{"n_experts": 32, "d_shared_expert": 192, "lr_router": 0.00128, "n_kv_head": 4, "rope_fraction": 1.0, "parallel_block": false, "lr_mult_qkv": 0.4, "warmup_steps": 391, "schedule": "wsd", "decay_fraction": 0.919}
Below are experts of layer 3 (counted from 0) of a mixture-of-experts language model. Rows are named router (the router's row for the expert), down (a neuron's output weights, with its number) and show model dimensions 0-111. Each number is 128 + 32 x the weight over its row's rms, rounded and kept within 0 to 255.
After each expert's rows: a language model's description of what the expert responds to; "raises" lists some tokens whose logits its average output raises strongly, later layers aside. This comes from a sample of Wikipedia text that the model never trained on.

# expert 25
router [114 150  76 149 100 109 125 183 110 124 160 162 152 125  72  89 165 128  98 130 165 141 136 134 152 145 144 134 167 107 157 108 125 161 121 163  77 122 171 118 112 116 122 196 147  59 132 130 105  84 114  88 112  98 124 157 144 102 165 136 171 117  90 122 174 134 142 162 113 104 110 130 163 118 132 119 152 175 119 202 125 120 159 105 153 108 151  77 151 100 147 166 143 153 133 119  93 117 131 155 212  96 111 106  91 105 156 121  77 132 118 189]
down0 [ 88 142 156 138 120 146 117 113 106 124 142 129  94 184 108 128 138 180 135 136 118 105  85 103 139 145 164 176  90 162  72 113 122  92 108 143  77 116  84 126 141 140 132 164 109 111 173 128 103 150 139 157 105 146  90  87 143  93  65 168 113  91 157 144 125 111  85 135 191 109 145 139 160 120 100 120 172 106 129 126  78 121  59 132  79 152 143  93 126 181 139 132 112 126 138 121 175 194  41 139 125 127 189 160 171 136 130 122 160 103  89 105]
down1 [ 53 153  59 105 139 139 115 100 178  87 136 159 183 115  83 159 107 165 141 157  96 133 144 164 141 166 167 159 127 114 152  77 149 102 112 105 135 107 117 117 184 145 108 122 149 153 181  60 118  90 134 121 115 141 124 108 150 170 165 134  91 112 110 158 103 176  40 127 119 118 117  99 101 149 133 117 160 157 169 153 124  92 191 142 107  55 133 142 125 165 103 108 130 111 113 147  77 129 129 134 149  99 187 170 140  91 110 128 135 114 162  57]
down2 [ 86  95 119  90 122 132 144 131 155 172 154 129  90  77 119 178 116 172 189 170 134 108 161 177  93 159 133 181 110 110 123 153 202  92  73 177 136  63 123 113 178 162  79 146 158 149 166 124 172 173 171 139 101  98 139 149 106 117 148 103  85 125 179 164 110  81 147  70 108 155  85 100 145 131 138 114  85 147 121 172 122 146 166 145 129 103 102 132 161 154 169 157 122 124 126  95 151 200  67 139 128 110 121 120  80 129 123 117 130 133 105  79]
down3 [132 127 107 107 191 127 163 145 164 105 142 119  95  90 173 130 127 132 168 116 109 148  87 140 139 151 123 124  62 121 135 127 164  98 152 187 132  96  86 103 141 133 103  93  98 131  62 146 152 132 153 140  75 135 156  87 117 125  79  69 160  98 128 134 119 126 147  84 174  95 123  77 129 112 156 101  89 116 126 118 153 132 201 172 121  80  85 157 131 198 173 151 168 107 127 120 123 150  58 165 147 104 188 154 153 121 125 147 140 139 194  65]
down4 [ 50 163  97 141 135 148 125 130  47  82 105 142  53 140 112 103  91  80 112 116 108 165 174 109  82 139  88 115 129 139  97 126 144  73 126 101 101 143 201 123 145 134  95 199 188 108 139 110 158 125 102 133 174 129 122  70 104 177 147 121 185 133 113 169 119  79 120  84  93 105  92 169 163 148 106 122 142 132 152 171  97 139 180 132 166 203 107 141 169 140 107 145 117  72 159 143 144 127 109  96 106  94 148 146 154  84 129 123 165 117 104 162]
down5 [105  65  94 123  76 143 157 151 152 144 124 127  72 143  98  90 192 179 120 141 136 107 126 120  97 152  75 125 117 113 122 129 110  44 106 165 163 114 147 147  78 150  99 106  94  69 173 116 145 134 160 137 141 103 128 141 123 107 134 169 110 109 144 211 126 109 110 107 153  82 153  92 127 117 109 100 136 104 140  67 149 108 122  97 105  86 167  98 156 142 101 100 150 139 175 149  94 150 112 148 104 150  86 160 211 118 126 119 120 139 192  89]
Digit pieces inside large numbers and years, like 45,893 or 1757, plus big place names: York, States, London, California.
raises: " |", " –", " (", ",", "/", " -"

# expert 17
router [126 120 123 128  60  76 148  66 187  95 164 176 175  68  91  78 180 120 119 111 129  76 149 119 115  98  74 144 147 118 115 110 104 127 131 202 145  99 164  92  71  99 149 195 128 130 115 139  62  72 138 137  94 158 118 133 113 131 138 149 211  96 118 128 164  96  93 183  67 107  94 121 153 171 127 144 135 154  94 109  86  89 132 100 161  86 134  61 116 139 168 164  93 138 141 152 142  79 140 162 141 141 125 111 130 108 144 154 151 143 138 130]
down0 [153 113  90 121 152  87 139 182 119 170 110 226  66 160 175 157 106 130 135 107 123 109 155 107 158 120 185 132 129  79 206  96 129  99 112  74 163 108 130 181 105  80 113 130 129  74 118 134  78 139 114  98 100 125 128 107 113 165 115  91 132 132  70 114 150 123 159 112 181 177 135 145 124 126 131 114 137 101  79 129 138 161 135 143 128 194 168 119  45 113 100 116 136 137 113 129 166 129 119 142 146 116 123 119 106 138 169 116  93 151 170 113]
down1 [115 172 175  87  98 211 117 107 106  48  76 120 161  89 102  90  76 143  88 105 103 108 127 117 149 129 113 165  60  81 155 161 114 122 164 149 182  96 128 121 169  97 117  96 139 110  75 123 102 119 100 188 100 176 166 128 162  95 148 168 149 127 124  95  96 151 106 133  65 119 114 115 115 108 112 156 123  85 117 144 176 106 149 135 182 120 176 149  63 100 124 110 131  93 158 139 118  84  62  76 105  79 135  97  83  80 156 142  77 146 135 126]
down2 [ 94  85 131 148  96 116  63 105 104 187 171 138 109 206 137 112 176 124 140 164 139 127 100 127 190 125  89 118 150 198 153 152 144  91 141 118 127 148 163 105 128 136 133 153 129 126  96 152 146  80  89 108 147 130  84 100 159 169 127 104  83 112 140 132  76 208 126  90 130 111 105 108 137  39 125  68 121 180  97 161 176 123  91  97 114  95  51 161 118 119  81 120 101 133 103 164  73 104 129  89 148 135 121 162 116  86  96 163 152 133 165 106]
down3 [152 161  98 135 129 103 158 122 158 148 134 148 142 177  58 125  97 135 120  78 152 130  84 126 182 152 114  80 149 168 135 148 100  83  97 145 108 132 136 136 137 125 134 205 167 145 135 116 144  62  71 177 170 170 175 108 152  77 125 174 113  79 173 150  95 127  74 136 185 128 121  98 165 143 125  97 165 129  83 144 133 124 134 102 163 199 101 118 113  94  96 156 122 173 129  70 142  76  74 134 187 158  59  94 173  91 116 134  96  63 108 112]
down4 [158 168 132 165 132 110  98 145 137 140 168 132 181 113 157 142 134 140 195 144 122 102 148 135 154  97 136  77 136 128 152  99 175 144 118 133  95 118 146  63 125 160 169 162  85 134  97 100  43 162 130 132 129  62 129 206  97  86 179 131 150 219 138 139 118 112 117 107 148 109 105  89  62 120 128 160  97  92 132 122 158 144  73 133 134 172 103 132 124 131  96 148 203 131 115 136  80 143 105 105 140 160 108 149  89 123 155 138 120 137 138 116]
down5 [183 172  95 124 154 102  92 135 181 115 122 174 108 123 160 164 164  87 134 162  80  92 133 125 145 125 178  94 121 123 151 105 120  97 142 165 150 117 128 166 163 130 125 197 103 170  49 133 110 139 205  66 102 141  97 154 138 106  48  68  87  97 137 115 118 120 180 126 163 122 116 141 216 184 148 144 139 112 127 156 138 130 163 176 159 115 139 122 191 130 179 128  68 129  87 119 138 123 131 180 144 100 158 157 134 170  82 119 137 151 114 153]
Nouns for occupations, institutions and creative work in biographies, such as director, University, film, school, research, politician.
raises: ",", ".", "ship", ":", " in", " at"

# expert 30
router [121 135 102 134 130 113 137 124 136 168 135 205 161 112  44 102 116 140 112 156 107 133 142 151 102 146 120  93 166  38 177 118 144  85 167 203 106  73 126 116 135  89 158 165 143  89 131 176 121  95 111 147 128 148 106 174  95  83 184 111 115 116 126 110 157 151 152 163 127  69 142 112 181 101 156 123 163 176  56 170 132 103 137 104 173  65 100 129 157 114 174 140 139 177 143 184  90 128 143 168 208 101 110 166  94 144 102 113 133 114 111 121]
down0 [165 155 149  84 154  99  80 123 139  70 135 147 135 148 160 139  90 178 109  61 113  71 109 116 119 110 147 144 136 143 150  97 125 138  79 148 148 140 126 119 119 148  99  89  42 121  81 147  59 171 222  88  81 110 178 100 132 125  78 122 195 150 150  72 118 112  89 156 121 201 111 120  78 136 153 132 117  82 134  92  90  65 150 157 106 157 134 241 130 110  87  93 130 122 109 116 197 149 140 139 123  84  79 135 102 123  91 140  82  92 120 130]
down1 [ 88 101  95 131  72  97 165 106 111 213 164 128 110 125  46 158 146 120  47 110 120 114  90 109 148 147 177 111 123 101 124 125 130 116 177 106 136 137 125 102 138 138 137 136 139 138  93  83 114 127 103 137 124 157 140 126  91 177 186 107 116  73 153 139 131 119 103 105 132 184 142 170 108 122 140 129 179 165  90 126 125  80  77  90 159 131 122 118 121 158 175 136 104 122 119 162 115 188  77 122 188 177  89 130 166  63 142 103 109 109 154 177]
down2 [130  78 100 109 134 152 151 134 131 137 151 163  99 156  91 136 145 153  78  91  85 113  96 124 116 143  92 113 106 121 176  88 128 103 149 188  68 109 141 174  92  94  98 174 161  91 107  80 171  83 123 103 129  89 127 132 131 187 201  89  83  99 109 136 124 140 122 118  59 151 107 101  98 178 163 105 119 182  93 164 102  87 130 200 118 169  70  77  93  82 157 157 145 120 110 143  87 145  93 115 147 106 122 125 162 109 151 121  67 154 120 158]
down3 [182  99 143 139 144 152 138 118  81 160 106 163 100 150 107 146 146 152 131  95 109 134 156  98 121 150 197  93  95 101 130 174 165 157 146  89 129 132 140 192 152  94 124 118  62 118 112 158 137 166 113 113 137 143  79 142 156 114 111  92 114 160 183 171 130 140 138  93 137 152 145 158 137  75 156 173 105 125  98  81 120  76 162 166  82 110 161 195 148 100 131 154 152 112 129 150 115 169 162 143 129 166 147 155 121 157 144  71 102 116 118 160]
down4 [ 94 172 130 103 118 143  98 178  82 143 138 129 110 150 174  59  95 186 137 119 142 107 165 140 159 182 192 152 118 166 165  96  98 124 127 105 175  70  59 172 133 135 155 133 123 158 110  90  75 139  96 157  75 128 130  81 151 127 115 150 125 155 130 111 142  65 111 191 150  82  31 138 112 114 111 137 119 141 138 109 118 168 132 126 156 166  91 112 112 156 113 122 151 146 114 137 105 144 150 180 101  56  82 116 171 127 119 188 113  89 161 110]
down5 [126  84  60 119 174 117  69 154 117 106 126 132  74 171  66 167  63 141 122  91 156 132 100 155 182 146 129 181 106  73 111 120 129 114 128 159 120 117 130 107 101 118 174 140 218  97  94  77  97 153 121  95 122 125 105 117  86 100 148  97 116 134 135 153  90  82  78 164 114 132 186 149 112 118  85 159 128 146  64 101 137 104 130 163 149 125 149 126 130 163 157 155 169 159  98  87 183  99 137 129 148 106 129 119 219 150 128 141  95 140 156 134]
Prepositions following verbs or nouns, such as in, for, from, into, through, often in election or sports contexts.
raises: " the", " a", " his"

# expert 2
router [205 165 128 140 135  58 119  78 115  83 148 184 190 117  98  88 160 135  75 137 122 131 133 130 138 175 153 112 186  78 114 113 105  95 115 128  61 110 198 151 169  59 158 214 132 113 109 150  61  73  87 138 117 164  93 148  97 158 103 155 157 124 103 143 139  82 128 158 128 114 116  60 180 114  87  70 133 171 104 122 149 106 136 129 142  78 119  74 150 106 178 160 173 101  86 127 112 111 161 174 122 109 131 111 133 100 128 111 140 170 121 164]
down0 [137  96  84 216 128 108  74  99  79  67 156 107 150 185 105 149 174  94  88 164 208 105 139 102 166 127 138 119 168 133 137 107 113 132 133 120 125 112 123 151 121 136 155 125 146 142  87 128 100  84 182 175 124 149  40  88  90 168  94 133  62  98 141 162 124 143  92  96  92 116 140 146 182 121 103 172  67 120 106 116 115 154 160 141 156  93 153 159 140 191 110  94 106 142 144 134 175 165 109 106  87 121 198 135 143 128 121 105 191 140 128 130]
down1 [101  75 116 142 104 143  68 146 152 108 122 162 139  87 128 109 150 114 104 103 141  41 188 151 172 147 145 121 120  81  94  65 100 137 143  60  96  90 144 136 128 143 150 108  94  96 107 134 103 130 115 113 162 118 123  82 112 189 147 105 104 113 103 197 160 115 156  57 176 146  99 181  71  47 126 119 119 149 148 164 106 121 135 138 166 151  60 122 128  97 145 155 121 133 127 109 120  72 157 131 132  85 145 116 129 101 145 111 120 142 131 127]
down2 [183 153 186 113 158 214 148 116 116 137 152 131  87 153 103 143 171  48  73 139  82 147  72 151  66 139 134  98 109  98 140  88 122 151 142 109 132 143 168 134 128 174 133 154 130 112 121  60 127 149 126 124  75 119 126 178 147 105 147 145 137 158 147 136 106 105 131 127 100 161 164 152 144 186 129 177  64 153  71 142  57 105 142 145 125 152 173 116 125 119 101 178 100 142 149 113  87 132 102 142 167 140 127 131 114 136 105 148 115  70 170 146]
down3 [135 131  91 156  49 158  79  70 111  81 184 168 158 148 122 183 146 106 149 120 119  92 146 135 127 127  64 113 140 150 121 106  78 131 102 137 128 127 100  79 146 105 118 135 134 151  79 200  83 132 169 127 118 167 124 122 109 127 102 125 136 127 117  86 151 109 151 148 132 104  69 115 149 148 114 123 124 136 106 130  89 170 128 143 155  83 171 147 188 119 105 180 150 139 128 138  95 116 130 119  74 141  88  98  48  83 150 205  88 141 141 143]
down4 [130 138 114 157 147 102 126 127  97 126 114 152  89 103 178  81 117 112 140  91 153 115  98 125  69 102  97 163 140 102  83 129 156 163  99 104 133  92 111 136 165 148 153 173 123 145 141 139 124 173 108 146 105  75 105 116 125 147 156  92 123 147 175 162  84 111 134 172 146  93 106 146 140  92 128 117 143 108 133 126  79 107 111  94 126 151  89 115  96 111 151 164 156  91 154  91 136 113 103 131 114 116 126 149 144 166 120 109 107  94  93 178]
down5 [127 157 160 106 133 137 146  69 151 150 133  91 157 120 138 165 149 144 121 125 128 130 150 170 153 151 118 135 129 126 169  79 190 185 125 163  79 127 124 118 200 164 121 183 105 114 145 126 106  76 182 189 131  98 122 123  99  93  45 125 183 154 145 108 133 146 165 149 127 156 147  76  63 119 109 132 150 117 124  58 189 175 147 138 101 107 116 136 153 119 150 100 101 171  84 109 108 150  79 118 127 200 129  83 160 104 134 177 119 100 147  96]
Field names and separators opening infobox or table lines, such as Location, Species, Coordinates, Turnout, Founded, and pipe cells.
raises: " ", "\n", " and", "."

# expert 12
router [134 136  59 133 106  88 128 101 139 103  73 152 145 126  90 115 176 159 143 110 120 107 118 134 129 131 112 106 147  30 126 120  81 110  76 195  57  85 162 190 157 111 149 182  81  74 128 164  91 103 118  93  96 139  55 225 138 138 188  82 151 108 116 119 114 148 139 141 173 117 147  94 136 131  85 194 185 168  76 122 125  98 111 129 104  77 152 112 149 122 147 145 144 128 124 142  96 107  97 177 182 122 118 104 105 142 151 166  92 130  82 123]
down0 [ 40  99 118 146 109 124 123 141 157 161 123 110 195  98 133 136 110 144 132 121 166 118  98  89  84  80 152  99 135 144 197 153 148 167 176 205 136 155 108 153 109 168 166 181 106 100  90  53 123 142 126 162 140  92 125 121 150 119 139 143  53 131 147 128 123 132 146 122 127 167 139 110  98 154 185 100 148  89 136 134 163 114 209  68 162 123 159 150 142 150  93  89 151 153 192 147 122 123 129 117  80 165 146 185 193 159 116 129 111 144 190 120]
down1 [114 158 159 130  81  93 121  81 136 109 102  87 133 151  97 154 121 153 153 122 138  78 157 120  81 165 129 104 141 114  92 138  72 113 138 144 129 145 128 120  59 148 155 111 189 151 103  82 152 128  80 126 191 114 100 145 110 117 152  99 189 180  94  84 136 179 154  46 108 103  94 156 105  74 174 151 190 146 118 166 162 184  86  93 136 189 123 137  85 160 133  87 142 163 118 156 113  83 169 105 155 180 123 165 106 109 113 133 171 188  82 115]
down2 [ 94 132 158 183  97 151  99 132 165 144 138 161 113  45 114 148 171  91  76 122 106 164 102  57 150 107 189 128 136 175 156 168 144 128 170 153  99  92 138 118 163 113 132 113  65 112 114 115 122  96 109  85 155 169 126 180 157 155 145 164 121 159 126 129 172 191 118 147  94 136 132  81  74 128 144 109  82 116  99 208 208 165 141 101 106 168 118 180 127 142 137 115 122 123 125 192 118 147 119 123 128  96 153  90 124 127 144  90  40 126 216 106]
down3 [130 112 154 116 127 150 128  82 161 119 148 161  80  91 119 193 116  99 123 143 100  85 109 128 104 144 101 113 137  22  84 136  94 118 132 132 107 171 126  92 144 122 112 113  56 150 158 121 142 162 155 121 144 104 115 149 125 150 125 120 158 102  85 136 123 103 119 170 144 110 101 118 169 109 205 117  91 147 200 177 155 138 129 115  88 148 144 133 140 166 134 126 134 122 222 143  82 112 142  97 111  57 106 127 150 156  44  88 140  97 155 113]
down4 [157 166 163  94 133  80 158 134 111 118 129  90 102 120 136  87 195 141 170 112 144 170 115 114 136  87 135  80 148 126 116 106 114 164 180 180 131 100 112 142 166 144 139 139 214 201 182 154 149  81 177 119 168 168 107 101 148 148 178  99 136 132 131 135 217 122 128 121  92  99  95 111 172 113 140 137 107 132 128 111  97 149 108 189 152 159 123 136 121 129 140 165 114 160  80 101 139 172 145 140 143  88  80 107 142 120 101 117 120 106  60 154]
down5 [133 154 132 106 134  66  99 144 176 114 120 110 110 149 146  88  47 151 220 180  73 146 151 127 111 153 132 122 141  81 139 103  56 171 175 141  73 195 169 142 153 158 130 112 114 141 117 111 118 131  97 189 111 103  87 103 161 153 140 146 114 142 137 153  91 126  90 114 125 184 141 165  83 158 114 110 122 142 146  32 166 144  74 143 125 230 114 173 132 160 118 125 140 107 181 128 140 147  96 122  84 122 132 119  99 130 130 161 143 182 131 155]
Opening quote marks before nicknames or song titles, and the word as in cast lists or working as, e.g. Ben "Bengineer".
raises: "\"", "The", "==", "U", "S"

# expert 3
router [113 124  75 137 169 143  83 130 194 125 170 156 120 147 102  93 126 144 128 123 139  65 148 120 118 146  76 128 105  94 145 173 130  83 110 182  83  51 140 103 121 115 157 176 118  92 114 170 103  88 136 121  93 118 120 175  76 123 129 143 175  74  87 178 105 164 128 121  88 104 128 118 156 120 116 158 147 196 136 149  89 145  90 134 151 110  98  76 138  60 196 131 156 159 173 134 121  91 137 159 133  94 135 165 144  67 155 147  90 156 118  95]
down0 [168 113  98 106 154 193 150 197 139 149 167 105 131 142 133 153 201 104 134 120  88 108 147 141 150 121 148 103 157 157 158 128 121 170 154  86 166 150 144 142 102 173 114 114 109 121 108 161 132 123 157 169 153 147 125 117 187 146 143 134 183 169 102 148 148 120  97 109 147  82 168 103 159 158 160  79 116 153 101  94  79 129 115 145 123 175 156  93  70  55 104 165 149 117 117 120 170  85 111 134 123 167  98 102  84 130 159 141 139 162 143 118]
down1 [169  89 110  90 141 141 141 162 130 120  46 131 153 148 145  83 112 134 109  53 169 103  99 146 169 169 123 134 135 125 161 157  84 165 125 142 117 132 163 162 103 172 136 170  77 154 110  95 113 109 102  89 160 163 146  85 173 138 123 139 172  71 146 137 169 140 168 136 162 133 146 113  95 142 118 123 151 124 109  68 112 171 106 145 113 106 131  97 162 178 120 130 108 144 140 138 170 144  95 190 157 123 146 159 158 128 163 170 100 113 167 100]
down2 [166  96 122 140 136 131 142 207 150 175 101 130 164  84  73 156 127  74 150 157 116 108 166  91 149 149 137 134  69 188 116 136  57 164 178 138 110  99 107 166 100  84 132  96 178 141  88 146 158 137  86  94  77 166 155 153 167  86 108  95  64  99 110 147 109 169  59 112 136  62 135  97 124 127 135 116 165 118 101 121 164 167  74 136 146 150 143 135 201 141 147 105 186 140 125 128 174 127 157  92  46 162 145  86 145 156 154 168 134 119 134  99]
down3 [ 85  55  84 142 143 114 121 130 157  92 160 126 144  83 155 127 131 128 106 102 210  49 147 122 131 121 121 142 116  81 173 124 141 175 180 123 219 122 107 116 115  89  90 137 109 163 172  83 149 144 125  68 128 132 157  86 132 161 145 200 135  94 182  99 141 119 116 108 135 133 178 108 100 120  90 169 127 176 130 123 152 135 119 187 156 141 169  70 100 174 147 174 134 112 149 158 141 175 100  55 174 140 147 139  69 136 130  78 154 121 109 145]
down4 [ 95  39  87 131 110 123 106 124 145 181 139 121 164  73 136 123 151 110 134 108 178 137 109 107  86 141 129 141 111  83 147 136  70  98  77 159  79 171 142 169  90 130 101 165 175  97 118 112 103 109 208 103 138  98 196 155  95 147 163  97 194 198 125  80 126 115 149 121 138 156 131  82 118 121 119  93  85 147 193  89  82  85 118 116 165  89 102  98 133 105 184 150 128 111 134 114 108 162 120 163  63 148  84 115 157 146 133 102  87 156  99  73]
down5 [119  67 119 154 115 177  71 126  99 131  74 150 130 170 150 138 118 107 142 172 104 143  94 105 171 143 118 178  82  89 153 130 129 140 151 152 122 103 129 147  94 182 211 124  84 111 114 173 155 106 172 118 116 123 190 164 175  93 184 121 123 153 168 188  92 194 175 101 169 158 132  81 112 100 132 142  99  97 135  73 162 195 192 111 132 116 140 147 115 163 160 133 148 117  84 139  98 137 122 118 102 124 164 126 126 149 126 165 124  58 147 118]
Table pipes, line breaks, articles and abbreviation parts in British and place names, such as No., St., Southern, Labour, Inc.
raises: " of", " ", "-", " (", " in", " and"

# expert 18
router [122 112  93 169 106 128 138  89 165 103 167 197 140  86 110  91 122 154 133  77 123 126 162 108  92 194 135 160 180  92 155 157 156 135 101 205 105 118 159 125  96  87 122 217 126  83 122 206 100  94 165 106  85 139 116 147  74 145 130 102 112 110  90 126 120 114 129 211 108 102 126 131 132 112 134  90 138 167 108 129  87  93 149 121 108  77 110 134 125  98 195 123 123  98 126 116 118 157 147 183 133  60 126 149 170  81 168  91  85 119 139 117]
down0 [ 85 146 167  93 128 147  78 118 168  91  86 175 140 154 147 113 145 134  67 126 151 161 148  94 201  89 125 182 150 114 193 114 147 151  82 149 164 128 155 120 100  96 127 151 164 157 136 104 139 171 117  81 140 159 139  54 159 114 101 151 104 134 117 139 174 125 111 107 120 119 154 138 123 109 145 198 159  96 104 175 159 134  95 131 151 152  93 104 105 121  92 165 132 168 164 163 118  98 104 144 116 114 201 169 119  90 148  81 105 112 145  84]
down1 [122 132 105 131 150  95 130  71 129 150  90 112 115  89 122 121 149 127  95 100 164 151 170  97 153 145 134  50  95 144  45 103  78  92 177  93  47 118 221 152 165 154 108 207 151 134  94 127 212 142 109 110  89 163 139  81 105 151  96 120 103 132 136 109 118 168 120  52 104 114 191 132 126 116 149 106 145 190  81 196 146 112  92 111 125 122 128 161 169 142  89 101 137 145 143 145 132 180 186 111  97 108 136  88  89  89 118  97 106 176 131 129]
down2 [132 184 164 110 106  97  82  93 154 157 154 123  83 124 121 152 110 196 181 190 128 174 132 134 168 101  73 137  89 126 135 183 109 147 124 169 132 134 107 137 168 147 149 136 177 172 120  89 101 112 132 104  90 169 146 125 119 157 146  91  82 113 132 124 133 173 146 111 125 136 158  62 158 110  83 121 109 101 164 140  95  99 137 165 111  83 143 111  76 127 165  99  91 182 136 128 156 173 170 196 180 120 151 136 160  94 113 115  74 109 131 136]
down3 [ 71 142 104 132  92 102  94 140 101 124 111 125 125 125 162  52  65 124  45 104 164 104 144 146 116 178  73 149 152 142 129 137 177  70 138  97 144 156 179 106 111 109 163  91  94 150  34  89 133 130 131 102 163 120 127 139 122 107 126 167 113 164 137 118 121  62 123 159 141 110  96 210 125 146  92  82 114 135 117 174 142 129 153  86 142 160 104 155  97 118 179 162 118 138 137 156 125  52 190 150 131 102  74 108 158 105 155 155 179 143 146 125]
down4 [125 161  80 141 127 113 127 101 181  88 105  73 124 102 153  90 114 131  86 108 113 193 189  43 124 179 119 138 169 145 129 126 110 132 159 105 144  99 147  97 137 118 120 206 107 144 195 162  94 147 132 102 139 122 182 110 116 103 152  83 146  80  77 129 156 127 123 136 130 129  87 137 127 107  91 122  99 130 100 145 118 134  85 121 102 125 106 124 119 109 146 162 110 148  81 119  91 177 171  92 101  58 130  96 162  87 129  78 100 140 124  97]
down5 [ 88 120 125 243 126 114  36 129 116 117 122 174 104 156  92 108  79 156 155 101 103 138 135 164 145 124 134 161 135 141 162 171 155 142 102 143  97 170 139  90 128  97 109  46  97  71 147 168 100  72 151 168 167 125  89 139 110 119 150  71 137 107  74 147 100 117 153 142 107 154 104  76 134 118 118 161 152 142 118 125 105  87 117 149 153  97  84 122  86  54 138 142 143 104  86 182  82  48 145  83 123 173 100 126 122  74 133 126 144 144 156  87]
Line breaks after sentences, headings and table rows, plus the == and === markers of section headings.
raises: "|", "-", "Other", "No", "New", "On"

# expert 0
router [110 115  66 211  72 101 104  57 165 107 171 219 151  98 102 112 146 181 143 155  77 131 120 150 127 164 124 111 150  51 154 171 151 103 132 158 135 114 184 115  90  93 149 159 158 102  96 152 128  58 108 167 129 134 106 175 147 116 147 127 147  90 119 140 162 126 125 166 133  90 129  93  93 102 153 132 171 155  67 177 148 118 148 145 144 127 140 139 166 156 100 140 106 155  68 126 111 130  93 145 168 116 148  95 115 115 154 105 105 193 103 132]
down0 [108  88 138 202 138 109 158 181 126 138 113 122 151 146 162  80 118 125 214 109 181 113 147 159 103 112 124 128 123  83 109  75 132 143 157 144 184 151 121 156 121 130 138  96 102 131 126  97 128 124  81 133  62 119 109 195 180 171 111 111 136 157 126 148 166 136  79 125  85 158  96 108  86  89  74 116  92 127 135 159 133 146 110 115  76 104 166  48  90 156 158 148  96  95 137 166 171  87 150 110 106 125  90 130 157 105 131 136 125 177 116  96]
down1 [111  97 181 136 137 103 133  65  95  89 169 121 138 143 106  77 132 139  87 129  91 123 119 173 152 184 161 153 162  74 121 150 108  95 142 136 157 156  98 157 125 115 151 136 102 179 188  86 132 142 132  89 124 116  39 132 140  99 144 106 117 119 106  90 193 146 101 189 169 174  93 115 106 128 123  89 128 196  80 136  44 154 197 150  91  89 100  39 160 176 189 129 106 157 128 103 124 105 163 124 143 166 130 139 119 138 124 171 117  61  62  88]
down2 [119 122 164 144 108 120 168 131 117 132 107 100 193 182 125 157 162 152 117 121 150 110 164 107  65  98 125 119 154  93  99 115  89  77 110  82 116 192  78  81 114 145  84 117 128  98 148 136 116 118 161  85 104  61 144 131 116 159 121 141 153 121 107 128 182 112 156 175 176 167 114 135 170 116  68 123 156 126 125 172  80 108 141 131 175  71 140 101 136 137 125  91 120  93 156 144 105 165 167  82 136 165 150 119 147 179 169 126 176  91 156 134]
down3 [152 117 115 127  56  93 136  52 189  95 119 127 142 126 100 153 161 118  93 102 119  87 126  94 139 145 172 139  89 192 146 152 133 110 134  71 150 114 144 128 185 116 104 153 132 121 132  54 131 136 114 144 140  89 119 126 120 165  82 180 178  90  84 118 112 152 162 135 180  66 137 126 139 104 224 113 145 107 114  79 168 157 185 119 111  92  94 162 108  90 148 192 168  97 151 184 146 123 170  94 118 159 121 115 130 128 143 116 131 145 128 124]
down4 [165 130 153 161 132 144 140 181  97 150 118 124 156  83 123 101 111  54 112  63 124 112 151 141 125 115 134 148 123 151 120 119 137 182 206 105  79 158 122 104  79 147  66 170 179  90 143 130 177 143  64 125 143  98 130 121 138 156 118 118 144 113 134 149  65 131 152 123 160 131 129 140  87 139 121 107  74  67 110 192  84  85  80 128 156 145 124 152 167 205 136 148 173 131  97 105 158  95  99 151 135  89 100 142 131 146  47 119 125 101 126  90]
down5 [167 128 124 162 136 152  92 129 138 113 131 214  51 100  76 144  72 178 139 124 153 150 143 106  33 143 116 144  97  68 183 129 108 152 132 142 188 139 109 126 129  91 116 126 113 119  89  67 105 159 116 123  76 166 178  83 137 104 133 158 137 152  53 164  76  94 114 142 139 102 131 143  97 146 144 142  90 134 120 140 133 168 132 195 114 133 129 138  89 144  82 157 192 111 100 115 119 173 143 114 134 148  72 174 123 136 152  99 113 102 144 127]
Abstract nouns after the, his or her in biographies and politics, such as career, service, tenure, post, death, charge.
raises: ",", " at", " in", " of", " on", " with"